Experts of a small language model.
Experts: 32 SwiGLU neurons an expert, 8 picks a token, a softmax router, a shared expert of 256 neurons.
Training: a variant of SOAP for the experts, 308M tokens, 4700 steps.
Below are experts of layer 8 (counted from 0) of a mixture-of-experts language model. Rows are named gate (a neuron's input weights, with its number), up (a neuron's input weights, with its number), down (a neuron's output weights, with its number) and show model dimensions 0-127. Each number is 128 + 24 x the weight over its row's rms, rounded and kept within 0 to 255. Numbers have three digits each.
Before each expert's rows: "mostly gets" lists some tokens that are sent to it at least half of the time. This comes from a sample of Wikipedia text that the model never trained on.

# expert 97
mostly gets: " fin", " tri", " mon", " sit", " contin", " six"
gate0:115124140141113128099112148097132147121133119073131116132165100135121130093140151123081172154115150104119125103136135143148156085126121116104113137112131114102124095179097132143158135161164145137124137093093158122082156163163121187127158120175107161138136107115121145140114116117147131106146149132099134079174116098134090125138119121151134183139130117117163133139133080076116119100168
up0:122130109089147116102136134138133111081134119149073105159140153118137115101128159100111113113158124139113151164116143134110131090111159096152119157175156126100130149127094110109171149159172120114111130131131135150120140139081159127150127127121107148109111165129139149112140162112074195147104106132114108151141109118145103124141096120157091136142102124186141105116131121157112125065180
down0:110115123135107126127159168125143128104111092156128125133110123108113161090144101148088108176138179126132177169116162128177090124120161139146108143092140129095135137138086136113152175123126131173116122133148114139120130160113138142136159139129128130120094148136162119175127108105111115124145124122085131143120109097134130098176118082153099092105088153118165144110116097146117119059148
gate1:137121161179080143117114124115094079124113148050138112130124100114175148127142118139125101104150127153118156123138132147049122171110110104105188123115119092097113133079134141165154111125110112130139152148131138132146169151115102157112107107081151147135146111130145141117146131161147131126129125115151141147136143135145160110090136157147169131106110133114149121069131132119131135107155
up1:147113119165110116117120134138115147106106107117107156084113140130115110116108117143161117149098147141128129159131098121091148146187073150137124138173125149144110123148152060141093130138135165137121127164134102117125142148145140171068150111160109161137126096120080115136123120132139071123130098108131173104127120141122150127141146179119138137116148101139181124138109139111118172096077
down1:145141138115128128159140147143102150114138134109108099134127156116168131143150097133140128141139143126103175154155132149101129148089113124134102152099130115162148138156127095127126088134078118100140090094157086115142110118113089144121129115110170115151119132158127167090177113123152096191145093079132140132102140084142120100111131095153147098147134130177150148124078142153083146152112
gate2:130143071123113121068103052112115126093149113130137100099152139113134104150143131156162126127133127142132145090142125102088145162143111112156124138117132152146115137141167121093137088126099130096150101123150122143131163155137113129157114133120106146160149125071126094107127137104129113121151128116107185141113155135118120157176093185118122120153146150133149176126139140106181122129086
up2:179105132121154159130123161087174085154140134157159132112131127121121114122073123140128144147117126135150124128155120123108166117163167111115111142093145119131091093138130070173096108134132108113148130148115114122121104171139085103137128104141140079144099128097145159107134124123204140132148131125137163122130145143121134137091078094148160116106186118139109122123128092098162119126125
down2:140151118153111143108088105127128136133115171152179168176153119154104159113122133135105137143064138150179110123130123118099120111123162140143135126094153135057122124112129170131169128154119159089119106091133137152113129133155090134135140102152117124165145113112146102083067079097112121148156123096130133154122117090110132122093128138137108116128154161138137151100152128117160139136111
gate3:176142177110150102154142138152119118140109104142129157118198132121147158122095125069125130110120114109120131131144135071156169085116153150116156141165106130096148118135137109144134073127101108157109150112130131124132097122136106107134111110120135112144163120177102112096115100150126144103131098097155137121095105133110175173146132140108166141152109183106103136127141098119138089126150
up3:054114130117121093103109125128153150120130128121142131110170161105180134199077110127117092094107107112149135114112160121124118144098152143093176134145085119074126110154139139117125127102127185122126089112097153146104101145117140120118118103130122136121116111128191117144117151123151110126106171174149147161137116117130143125139131128120110126162144107171154126142100147134165146125113
down3:145123151135138104121154170078118101163133095174152096126107129129177132122111097137121127078115173091069141083132136153124143140131088169082155098148135078130135103128113135103115096117120119122144150083139073129164128105179153171132132128117119139137127128122134107150152091125137120132149131114150125143147134132144104111159165153132128177174136147147119093138123123115099112128127
gate4:121107133116136147113106136097176109133130117162136168094128108172108143138156130132118084172087148183184136134131081141129144137108137113158142160101087142165048164143147143129151131122108147139098105174129128114108099113118122106152156146167108128121129110119107131132117107147120102105138120139112147111126146111087103149150126071143123127141105110082159128132174132114141131105137
up4:101172131161119099171101136066132116141155138097108130108136108138135148115127153134081128128110161112123160172144133140125109094190089105143126124122116118131128134143156135136138137109134127152094168107113121137120123095118134160136145106119092122216103095122152139159164111141150123128114173117120123132096074116140124147127152164148121144104065136148121088135122138121145114087131
down4:136137099151141127146102129124138092120156120159127128187086130117125119188112143088096125126118132125091182134102088145151100130078142130143142118120127134098117147150146134071141135112182142120127118128095137152100110131124111138111135113134127092109129130131169142141097162140100107116107126089142097116157138156178155120175106137203150152126123125115090121148110105126145092138161

# expert 79
mostly gets: " House", " district", " District", " located", " Council", " Street"
gate0:121112107145141082092127162128118076098138133085158134140121177119106095083174166182083110138149108138079108149125133094128133109133123141123124127141143107100132120096080144098116143099088122152138130152155155126143141141145138137122124120131167162106141135176107122125114124143179081090107114138141125108143127126133129138118079159116119127160109134138138127171142144166155111177138
up0:120116122142111133195133126118058113130159117098094109118069181106094132116131122137111098149140076138118160108144149131162139123128105127138134100125135109145135124096159141156131131137147116121117101085113126151135146123146101093133178135155094113119108127139116106144117188122129165070124155122105109157144155171132139149108153151092142146137147123169147146080122153132110144142101
down0:141095159140129155101139123088145121156155126161136146121114125109128142103106119149170152148140118128139121128132121140106077111173117126162135161141101187065088117132130098106164116129131145152073061136106128124175117152122102143177121108101140133116132112114091155138124118152145086128102111143140151131107074167122130105162128146109087139152139133151133112137118159095142111121155
gate1:113112112146084138205095112133143143112132155174155101142150119133122129129148111164151098145108128148125138088133121131134128120138104103127129143093184157141111159123135116149150145106129123139174145152145119128093112148084132128092150091136123134115115187097121130095162108150149128145156187116121142112076119065104139146120113144137119108132120147077115136091101125151136093127103
up1:122119108089134105139132137106114134171141092126119116117139136136132153115136153112126121111123064138147142102120085101114129100177141104144119130113117123139158112124102078127118127150120085126144071149096175120120153128112184142122154165107138137097120139139140171132104139136157117118129077097168133167113169123148086158109152107179120103143116089137134164154147183131128112153138
down1:134127130120149143095126121121109147141126119116116137124171168129158106117143183123129127107096123117127102177112118133139110164134139121128159114140108114141160164146148111116131096148151119086134158110125140167149112136134131152109077159129159147095114113136152133111111162096099153090202125135132107117147103124101103132146090133120082103118078078122116152151171174140138078140082
gate2:135151102138150088114069103108121164153139165163126118137139116142156187141084136120121135124088124146113118138134076129135116166135085115154114124113100130138085132148150064120097124114128063172157138118152121156131142145153136110143154149125128111148128117144120124146122111120150114105109161073117146137105111161138121145138109157135080116151117161146183134115104115100135118119177
up2:145130123124163113137138110116146121110133166110116154080093145139142122133108157154158146115137150147135108135193132125140132180122081096107100175115119127088121137102142118129106116158117149148150113161149148137138122139123142090163145150083129112120110084138097136125122134138154134162107161095161172119094140137123095100082129143141139122086133105080147158108154166096118121099070
down2:124116115137100114090164149121175154119127111109169144101144087138117129111127137151122122138083112142147131119163106103135105120122113114159140114197135165147133109102105137126110102096142113151098100134107151144105152117134103123098096180086088116135193111126161173132116131189132113105127119119153142173165115122120154117142116098101130138147128161120173087091137141119132113156120
gate3:114133160123098108066103113121106124142106153138128147123126142102085103129148125132110083123158140140136130171116148174140151174112132120132141096112139110161078134166149109184185127138123130160140148104118146122119113139132120106122144118133137167151120153151124129123087149132122124089067145144120137118122089098138124136103101131085089096083172134179151114166140144106118152150121
up3:143164131130124128098150153128088108161117092132216121186107154118158132182137135116108154079101150092086121120109102155102126106127123139133133127108164131123113112120125140101114151127131126102115161135121150125126122134129159085081128124147115132144140107191136101141134086081123113125130139108150155096140127124114144164154126143128124132102122159146134158159147069140091093129133
down3:127130121104106160135094156163086124111107102113107146157107120128115111118143126172130156103098127127121088120135131129118152106149108137105160096107100089127122137081134112141097144157141114084159145136145180159147135099120140121100125150154115172168105153136177145115115069124117127167158146138105075121143112120108130171141078137130145184133162087144102129145134123118130146165133
gate4:162131112115167166156124138124122096135143114128133145105132126151128126154070119137140095088072090131170103153150086159165098162138130113130118155124092114142101103133087149114145106152131163149124146110153145102136172138136133117120086104085155135133098142141127189086153084140138144130101142147160176095122093126114154097132119104136119162139143133134169121115108127115115141112101
up4:096099084076161102100136149120132107141154107121161099121117117163138155104163120110126136077126118065121132132157127134119118098124125117091156136154149123080101127115120147128104139169126110120120144150085133159117101129141204124163140129178129149141167096150127154086148110063106131114148111131163101163135134134144139135126125157125112103129145153157118138161129108136123113142163
down4:151133130159130114162112106102105073126111097128116139113125124140143119151156100114139120133123131126130094110156143123078122114110153115162082151134117172128170188090110121120101111171104150125117129147151146096082192113136173181122091128135153173118160115148161110120149159066099123136129135076138114109120118114135153134134128101150109134120147125141117122122155121163145135114091

# expert 88
mostly gets: " University", " School", " government", " Labour", " district", " Council"
gate0:143121127119105144088111142135138138115133119116134143154161163094169146162107122073114160094202131108124121090140133151125167122081091161157082113127137085150136122148145160141089107159122128106122072112079096138144109127144166118156127132157152131102147124085119122145144112128130126063167154152136130148151108135130153119122129125117133139133104143124097155093137108113161141130113
up0:146127140137129131138151117113117132143163114114099112125129112176116104110125115159123179125143110113170132155159123105110084100095136162122123125157098103117118143117076101149113111144136105141098142111135140144134155076072141176139093103144099144139111153127098099180169089155125112139135182132135125154083103096141163102146174119124128149111134105129134107186122154124112148148120
down0:139126091139061114157134064139133089117122119126124081091120109150165110158133141156110123095123165161165126093126150125128169115095163137150131128141115124151152122119116114108145132151114150118095079150091117102113118141136118188132146102153141157106194133128145129113121112103173121100145146138140154105111093122108129137118186116136123131137145146160094154132166093106117121133125
gate1:137101155127108168113127135163112160110104146146133136164102174143095137136119165158141151143127125145118146125127130139107116114159124079120104142096131139153129123130123117152127094172086111132141117126129085114156160131105122141146162095144121119138125098155101108165073150104169160156128124114093094164086118123114136080120143134129115173139100116151147079127152069176092102129136
up1:149162127060144131138107112101131164109123138128094096157077111152142151102134155107137128139141108065121123140132079110116151140116152134100095140096113137134166112109141117140145113147131124104160102120177132126126114159086170145137136157105129164162107084143169112142098129084105126167158144134160139115177123084135105088123167139136110131131138134117135105119165130162131146134098
down1:111096109151151126155136116133140094096099117136148137108150098143093118109160134122089099096140120135105093137162114135153126165150103108138152105125129131036119111114155141162078131119106116118161172113149160134081171163141148133135138131113141096135124139100131147113132121134140114177120113100153150109137146119138134094103174098165166111156186105127159116126125102113144153118136
gate2:125123172062139135130135110169120122087139116126136112131141123118122114147102094128113133100113146121138137153156163098099140118122142088094132129109106109123145146163135127140133099075154164156101131125192168152112109168150131143176117123109093143102146179145093164122130105111127113195115153105131115153122109164173148105140068119117135099127127109127159137131118119129126097135102
up2:113114125158158120126144154127088122181117132113114122173164151159105146110097157126131143146118097121144147122116153134127159119140150120184119098126085115137080114155070158108104110111161134109122111110130172102113163098103128120136116098191133134139115105126089110125184126155122085092109112100116138151136116110133146139107110131137121138136178117133117123135116147112207129107146
down2:104164102085154117156154159128137163151146170172130099089117141102140117127137157134128146113075121169120113146153099095129147144132116130117115130132149131107170144144151155138126152127120125078163122108108089058153121139147116130140122143124132119124099111152173120123109135111125134132148081136105126128126133122118113071133177155062137130101176073129158100132129099155130131120129
gate3:155125131148113118095143082142128111129118125133224078122134133129137185119120116111150130096111166128153151122117112142097086125147137082165158171124125128136135133130117126134143097124128134166124128128147136144104134129146115150168145119129092110160108146116108102082125105132114174127095167096137132098141172150133132155115123061139176125117102120109116163116116140121094090109144
up3:117097096149128110106145086134183093155140151105117122119095087126129127115130140116115095183178108124121104107147125166148163131147113126083135106176173128116125166140133124145125174107155133134137106132069122123143135128162199093148149111079132127134090109120132148110133130134127140126106162132111116119121152072139095154146154089126134125110139138175109114106150131135122102144134
down3:139120059128106100119125163120125102165130135098147108118115120105111154170155129105117119174081147128119147153143131144143134151116120138147104106156158095192107159097114164137162090121092137107174154136114130130170102140128147099152145111138136169113154087145110126144143141134116128117119132145084124132116123157087077126155113180107132157131147086119113123154133124115085097110129
gate4:145096114147130140138149162107126143118106136123132139103104144133115170089120157136148108109160124163119110104154127150148127104125119150119089099118123097130083183133107153149146148130109121132122157130115103159139129118090082168147100134125138145077108183159103178149143158163116109147110126069129107142098109125119125187091111119133133166160125138105137132140161149097078103104121
up4:097109108080112122132160115117131128107104140135122198088145158130093122118128156105121178148153142158177122166127121153175172110162119106144111162125128098120105139160147133117131150155104137101141142166084114133150156120136122128093105145145113132137094122118093148134162118143128118102104086158122124086094137116102123166142125157128110101128125151099122161165132129067104092126129
down4:164118131136151166124140110090119106124088105152123171151144091127135088072060103155104113133146146127136102109144131092147181127098152116154133157118090088159087072125118115145123129119121122150100121160117115151118150108129143112161107145158131154162132138108116094158149162153120122114130115114124144147137101122116138133106164152166157140097069143112121172132142109130152134137143

# expert 55
mostly gets: " −", "–1;", " 0;", "–0;", ".9", ".7"
gate0:117108158133127128123135093127158117111107131147106139093140118129134115119113105144083139159199131102123146146103089147188143123114129104134130113114120107110101151113120116138145124093134097165131089146115136168106092150162105112145137126123128117164098073125078181112103105116133143121160154163154148133150138112127143194111135152095138113124123123172164148111113095121124106175160
up0:118124126104139138124112145125145085093107150106112119122140132112117144140087139127111114168133100133117113068112129129161116118089115123133154101121153128160105163142150156133135132148132121111116164142143151084127116169101122141127141177116115127121099112133162108084139106107133185129086138133140179175159171102155171170165120113096138140091100127141117143135082105126083162162099
down0:129134121100131145151122118135161133139129142107121100133148137126090119097099176144131153150114129129103171127108126123158094156127145101130146108150122122181136152082168108127110104132122081134103176120163129093126120107135122113140122101131095110113134123150159125139052121141150101115142174098111163144100141141109092198176187124108118133125161086135136136148110127126135123082123
gate1:150139133176151119113167087132117110122086102122135113164095159096101121128127152110178159109145126090121144120131089113124115124168170094135129142134128169135176091106094113149159120142092152125171167152148148133140094076118116133115138136124162139095134068089103094127130124103134100136122116103156129139184126109155159113093144123136140123138105135111143131131128139099165135155108
up1:136139129115134106150138173107114129133116099112102151105112129112145128119160115165140138131092147121115153118140136081127136122138173126184125106142122181133156134148128118173119102130115117158128103130116133123116129065121164126092056135120137135149120189122118122144158082174129091117116150102140120111168114099088115146092148111107133134153127096137118127125146108134122206094152
down1:150138139119134139142122139097090066138132144113097113133137118123152155157109137074125095129142124139141129113098070148109098120128157104127141121103132136149155174124094155089145055112144136123160125116121145130153157103122121094122097145141104146126126124116162181131121138131157142128097158102144126127126101090142128140070196090097186129129152127125159146144121141141165126135142
gate2:136165149140147135138108184117108156138134113071109137138094085119161101117138089147114139129111141136138100098138148139108123130161127107152112119123147189140152135124119141202119100157116152153139113128147109131096152113129108122125140131107088125076087136116160149146115126136140180109095157099118139165109101115158102105085106172166113123110096132128128145120159097169147120101114
up2:179109141126122134112125120124133111132145199115095172151098104135151135126114110107135136098100119134112135134119141123156168097107115147092146106130162100112083162084135125182171156086150146135107108157146094156141104126125149115093125111165130125097160087136127114146097091119094149155135116133146088140087116134175117092160140138127110137146136146159150148137128107166145112101103
down2:147168121129134109161137140072106131112153172076147113147107108143114116125113103136126107136130158159098162167160153079057172109098133161107098122095118121135126108134153132140101129127128152121110180106130133109142135107144116127148137120134120120142137111121203124148130133100143157097120105124187133102131162128109118132132064136128110151120117103093124135109141109156162141116163
gate3:122123139123118133152096121088130073101149141111170126147086147158101105103114148158125101122152130151138155134071148141159128111094086116154118140155129101130127120133138106102103115128128075103131113128159105134134140110084144151123153104148149111153132113159139153152103144143116094122111146135157121167144149105132138096105184153163070179137086116144130141181091163112130145124138
up3:094138096136116103110167122164153135131147108179129122120155143187117151124122135110163105090132093143149169156142139158075158154117115122123087143159114139140107133119146148159100109134148102107118143077143109165146095124116153110117097173083105097141103102077112108095129120112102126128138101147087131131164125094130089134142128139142107130136118130134132168136164153167139105146156
down3:170137163147116138123125138152159119116126118122083114118137116134155117118108115129108107114075119100123155066120132175115118111100137121092139141162167123154128103116131103107070168097156079139160132128134136126141124073111103124122135122169130173112164111153127145184109158145134096130122129109101078106122144103175131142113139155166170150122114133168099140151119151141104137128129
gate4:124154143120113111123141070105092144134096144132100108152102157155091101143124125118144119094155132136147201104125135119137132134143163121168167152114130158079109094137123114164140121085124096102153136127126094152082074149142176134166153118110134160149149124143142102095107134102065141121138123130101118117145113161131133165117123131098139144120114157109120146151135128133091127153173
up4:144123128102172157152195136119125108126124143131120182134104119155113142137132081115164103174138127133070137157113148147106118117109157164146119127121123127130122139140125162164118122095139112115140102128112112130101150109103132088082084138152122168119140110119135077196134157120147096100142132167126126100136155121143113124139165125106118112070143099126095147090136111132161090148134
down4:147130119140126094132106162133130117171127122134155156140092146124064097155138096139077141080124123167103094152129139130086155178127109142157151140137150128085121153140125118128118126091081137160137173103137112142126175146107122152134114172165102168155121154149127133130082121163139109106121121145139093096111148127111106136127152081099115124153154137089114121092132127159121097138132

# expert 5
mostly gets: " 2", " 1", " 3", "|---|---|---|---|---|", "|---|---|---|---|---|---|", "|---|---|---|---|"
gate0:136109125129155101147120119143098127211120161149131132121131108121097089083166118160141087131119142129123163138144117124130184138100143140123092115136127152109137119128158142097123182145131180122128130130147122107096120138155180108093121130141154133128117118053151108197090149149118137130139075108087133098148106119131127117106137108154142079120138125115139133140133099126145127126115
up0:125133136159120146102107119165087134159101132122189147112158161107166113132118136144100116106095135162101085128101118143135133133131109107112135122160096127116157142122096128118156152105141127184133154158102116096157121118159122158142148138141098103165133099114129087125113099118157116071126150120158131139130113087144152125163049160129103122154179127109156124106122114104149154131099
down0:114117117113081074123158157082127142137140076115124156153136166088154090133124157107102102110124115133119139137151160139092113117189125153090142156119124151126129131149159119184130153141162112130130141107150139150139118108130172089109141147107120123097151103107070156161121158110138141110107151103123101129122125120141150114101087161140106093107146124113151191120141132121119167123123
gate1:156114145080102149136153115134159128155136151117118151151092113145185125104152176141140115105111181084159134156123103100145118131132127144128133112094131108156097155106102111171167133107135160112103162138116147121126099106126131114140146116132101113127104100122133129112117151123098120068135137122124086133139144099180105152122093127120165088110187142091125124131168125096094156166144
up1:129114118126126147146078122131134051101136122098091147122126127173124134125144127133119148097102136115173127156136146132125079127115166118119149127094137154140143118084129142140132128160107109112080119117135171104136139146106127120129108134103162151158125118128121121157183135170133121166185105111142175102165116119130109092118174104101147158096079093130137104152108120154120160109147
down1:125127122082107171115152131138141117139142130137094123087122124119136120125060131110119134151138128133139134131130140146149090077106124121157140128136111124243115121161095153109116140116114123124124164152148127135155145151117147143124132134115133149132121130157091141089112104114130118134150117114127149182125134124148167173164080083121126127096156092123101092147145073127149143102113
gate2:120098129112153147099128147158162178124164134151129128107145110118114108099089140129139139112164103109137139136110100130125143106102168122125146081189104131125108128150090126134154141112173147098140100139127131099142176119128124113112116116198119103140105118141116100122159097105112131125105102168112095146119105089132132168148196110125121147136071095123141161115118170129122157154135
up2:140165113111114152135147137130147101126135158108171134128157132144135161126108161102165088122135114108146109154092134116122144137082106125152121133048133103102146112135138139169101140129108115190130109118125187145158144081108146138134117114114104123149124113117164153133111137130122079127133121114149140113120159139127121148092064148177139133139110150105057161112136140139125098105128
down2:125153118132101101151130079155129118133141122114138154167136109121104109126113128169122110158136110110126138153152145132126160122115145107129123149133119161120150126094177138119134118080125128076106125123155146157137152127113127121086127125138101134130061076185203116065151139147119116107166152097095112124157183151121111103109137138165094097119115162136104127158125122119149123128127
gate3:153118087109125119109130113150134117115144121079162096170132120134107142102163129133160165135152109118152137147122110115131112110106132137138150185145158078129052135144141104136116149099155140114083133107155142169136128143152145159151117139154133143138118112119183098143104139132163112152126136149137115139135120152091139073087114120100119138111130084113160118099117074150150136075147
up3:130108130143111134099087133129168097117132104140179130113079161123133132147144130136142118109148130128106121065078161158102084150095140109109142146161130134111125137115146095102120131150167133113154098168165106106128053087140130137136113091158128123144123123199134167139166115131099122151110126110113148101159103132125126160140124161128110130118133117114171120130133130134163152095154
down3:076123114162125166127070109092090148108107114156104121105155125120143120142131179144120099150115096133101145188145148124132139173128122167129108152142108118180081130138125134106101137144125133114128122107147149135104067142152137165127112115160159123142123122105138151169109146128123150111123101113124125160153129114121162114158050102128097113106151113135149126140127092139113143174117
gate4:129080123130124095113119102159153112160113124135120109132113115137112131100142114124169144114162135134183134087089117115119133086146141150117097102109145172106163166080113099143112153116191143098110166128120137125148097137154150148173084115154136156148122141113116114155142134106124128097106143158157100122106160116128152155146092143111091130138157132111136089138140148149056145115137
up4:109093131123117153161151104102110132113122101158070112073087144127150111123128156178124131144105127097194135132110130100099133147174128102168081115148190170170145130116081115122133097124140155123122122141143112155098120124117131147113119159159141137118091156117126150150132151131093134122118128172145111099123107153152090154128105115138134112107086153126112175161140123129117116118125
down4:141129129119135149165142140151126161161095142120162107173163148101133126153126156128144084150160082109153101156096154091154102108146147152118171123186143138153095114086112137115163106148101097109106075163101107109125162136119098097081156142140122151082121132164123136122132133130092096164096109135113139133145142133139093100118119119138117134091168140129128141139113121123132113084139

# expert 49
mostly gets: " −", " Apps", " (age", " (0", " 0.0", " +"
gate0:151154154116148128090110133173131134108160131129119154105126116093122183099099132091120155120123132120160152096097101169188111181137144148114113141102129147090159148096127135141135137127137140106122115110131125136165144141084110147137116124114081108153084143132134143163129136091138109153082125164122123134126126106095133157148171156134087099094154138156099122146142158124082109096092
up0:094119122099100142105116163153165117116146157137123121109148125127123159117117060127141103096147137128098137157104173113148147109141111103164135134130089140109138125133115109120136082149147154116142166126133109111136106062143098130104148158092127119123171107128186123075127163126113156132161120088181111107115130146119117147140122083112200114122101130135154140142132122147127150163140
down0:073143131103086126171143138148121115158086117136129161128160150111131118140160125113155134069173089119126144148112093117119111068132159111140176135128115123115137151129180130143119120125131134119158124160146142141161143070123091141116146162121120127133142128134144087117098147115125133105163083174106106186115129123171109149144086143136141095134151127081117121107120110114137136118102
gate1:145125146118126121149119167146122130126106108171170141155140110124157168111109143181084115161107113128135053107132123152138123157101122141137135115106130088103126121176135121145103120125128120121126174126104151133060152114087127147124172121124123144109111137084190098119142107137125107103117121115152127142128095121139135164161130143109078131146112112159145096125112153168134163098088
up1:125112138135101107135158117147127117095139161132095121161145123153133124106094131096124130140136145138123119166154124133129155154157150094124088158122062138186120130142143131105126151113112161107161133148143146113131156166067120124106111112105120148104132146115133105132130125179145127094127104152114123068090147111144122122137139114137105120122108079132139148158083142118134155084217
down1:137101116094116121125147106129126107127117150151153062130097151138154159106134148138169122119137145119133099116099125137181111128089165072136148112132191143118166143181127121169139178135124155108143116108139160160156097123109095116130130110091163122145073121135157154088153106142126110157100144112127110139113111146123124134129165068109144130117099139155115129129118117118102135086133
gate2:162130128136097085141145110111165136144192145124111110129084133148131135167178144158148120155146154153144096126140134106167119137093177132143099120160145138113138133129123145146073099157137086171109135127124110077164116105154121152101121144145116151132107128114138145157139121139131137138099126096144098117062104125127146095113129109125131081140123156152127079123150116108121103080101
up2:122133128127139138143106129120162125122137129139123135163117109122125126123131094115161117112081103129114126102129088139106098092140171144107150144136169169128112111130115122180064130125140155099110138131102113108155135172152118112141151137153145145113107097128130162129163154106105135140127132149164102099067122126126184131094149104118105089156136110106171100143153186074151116111176
down2:191134152118138123109138102112114117096145155160098087134174136146084152174144144107119123130145142140168097112117154160113097165131101118122121111121119105159119113150123148128133139132126148139116151119105110133136154144164100107102122170116151171108128127132142115122130122111132076156115135122107101112092145099162188081157123147078068150132085122125112133161168145091127114109136
gate3:132150116123147099144058122156143157162086147104107128142135145144175095131117117115112113161103164149135114131133117129135135104111135095118187144159106138138079122153135129122153081149093127137110115111128135083056134119141133169206141160147136114138100116144153120137122124129132107107140127112083162151134109161120139111127127145148096144100164105118145177102126106133119119129103
up3:099135153090135135107140141126134117100097127125115097131161128179162107104118158079115116131103123116153114112146099120095091146144094136173134117142152126151153116129129174136113186137126117139135102170129132113119129118166125136096148151093115152108105134162189106114157135053090132151121094143108114111115115127155134136090147133132106122177129153116137146169122147121092168143089
down3:130087124089060118159149160129156146145158176100105117125088140117162133131113143149151125154115147143147121107142081117112111102150178115120135114125173125225093142109166129099121137104103146170107117114111154090144111099117161143131081118127127131090143113176137105105136094132130152143116135127098126143109135117141142111097116131149103146119125151110149120149115129142136133107154
gate4:108109108142174157102158155115119103116160113128190143111140146119133119134147137111105148136139134123150128144142138139145149113145097156129162127130092131115099088119109159125152132127107155111146156116080144134147125142161086150108134098076118102122106155090106109200101130131139114136072122133094119120085105120155122157139127140126144132147152138067196079128134124156106135110140
up4:104084162116108158138113103093117160083160126133169129128106121139125105100126131131096111099129138144132139093121128115116114159172138110136148096148098183160090136147139185153110114116120120113146118157111159166142130120136135105128144130117180154133174110127140121112073169150147141122100142094153125135119122146090131139128070106153121119162132141135102162094131123164128133090071
down4:105142128150136130121115175110088124141155151120119181104118135118110121097121134091114134113092093125164084165120137113147125125110117094141093167104144107163141124101130154132091118107118127137116106130151075119130123176130143140121077084084124154181174132163134141123102153095132161129137148163147127107135130150154122149121103093145167172102100133098136123147182124142124158124105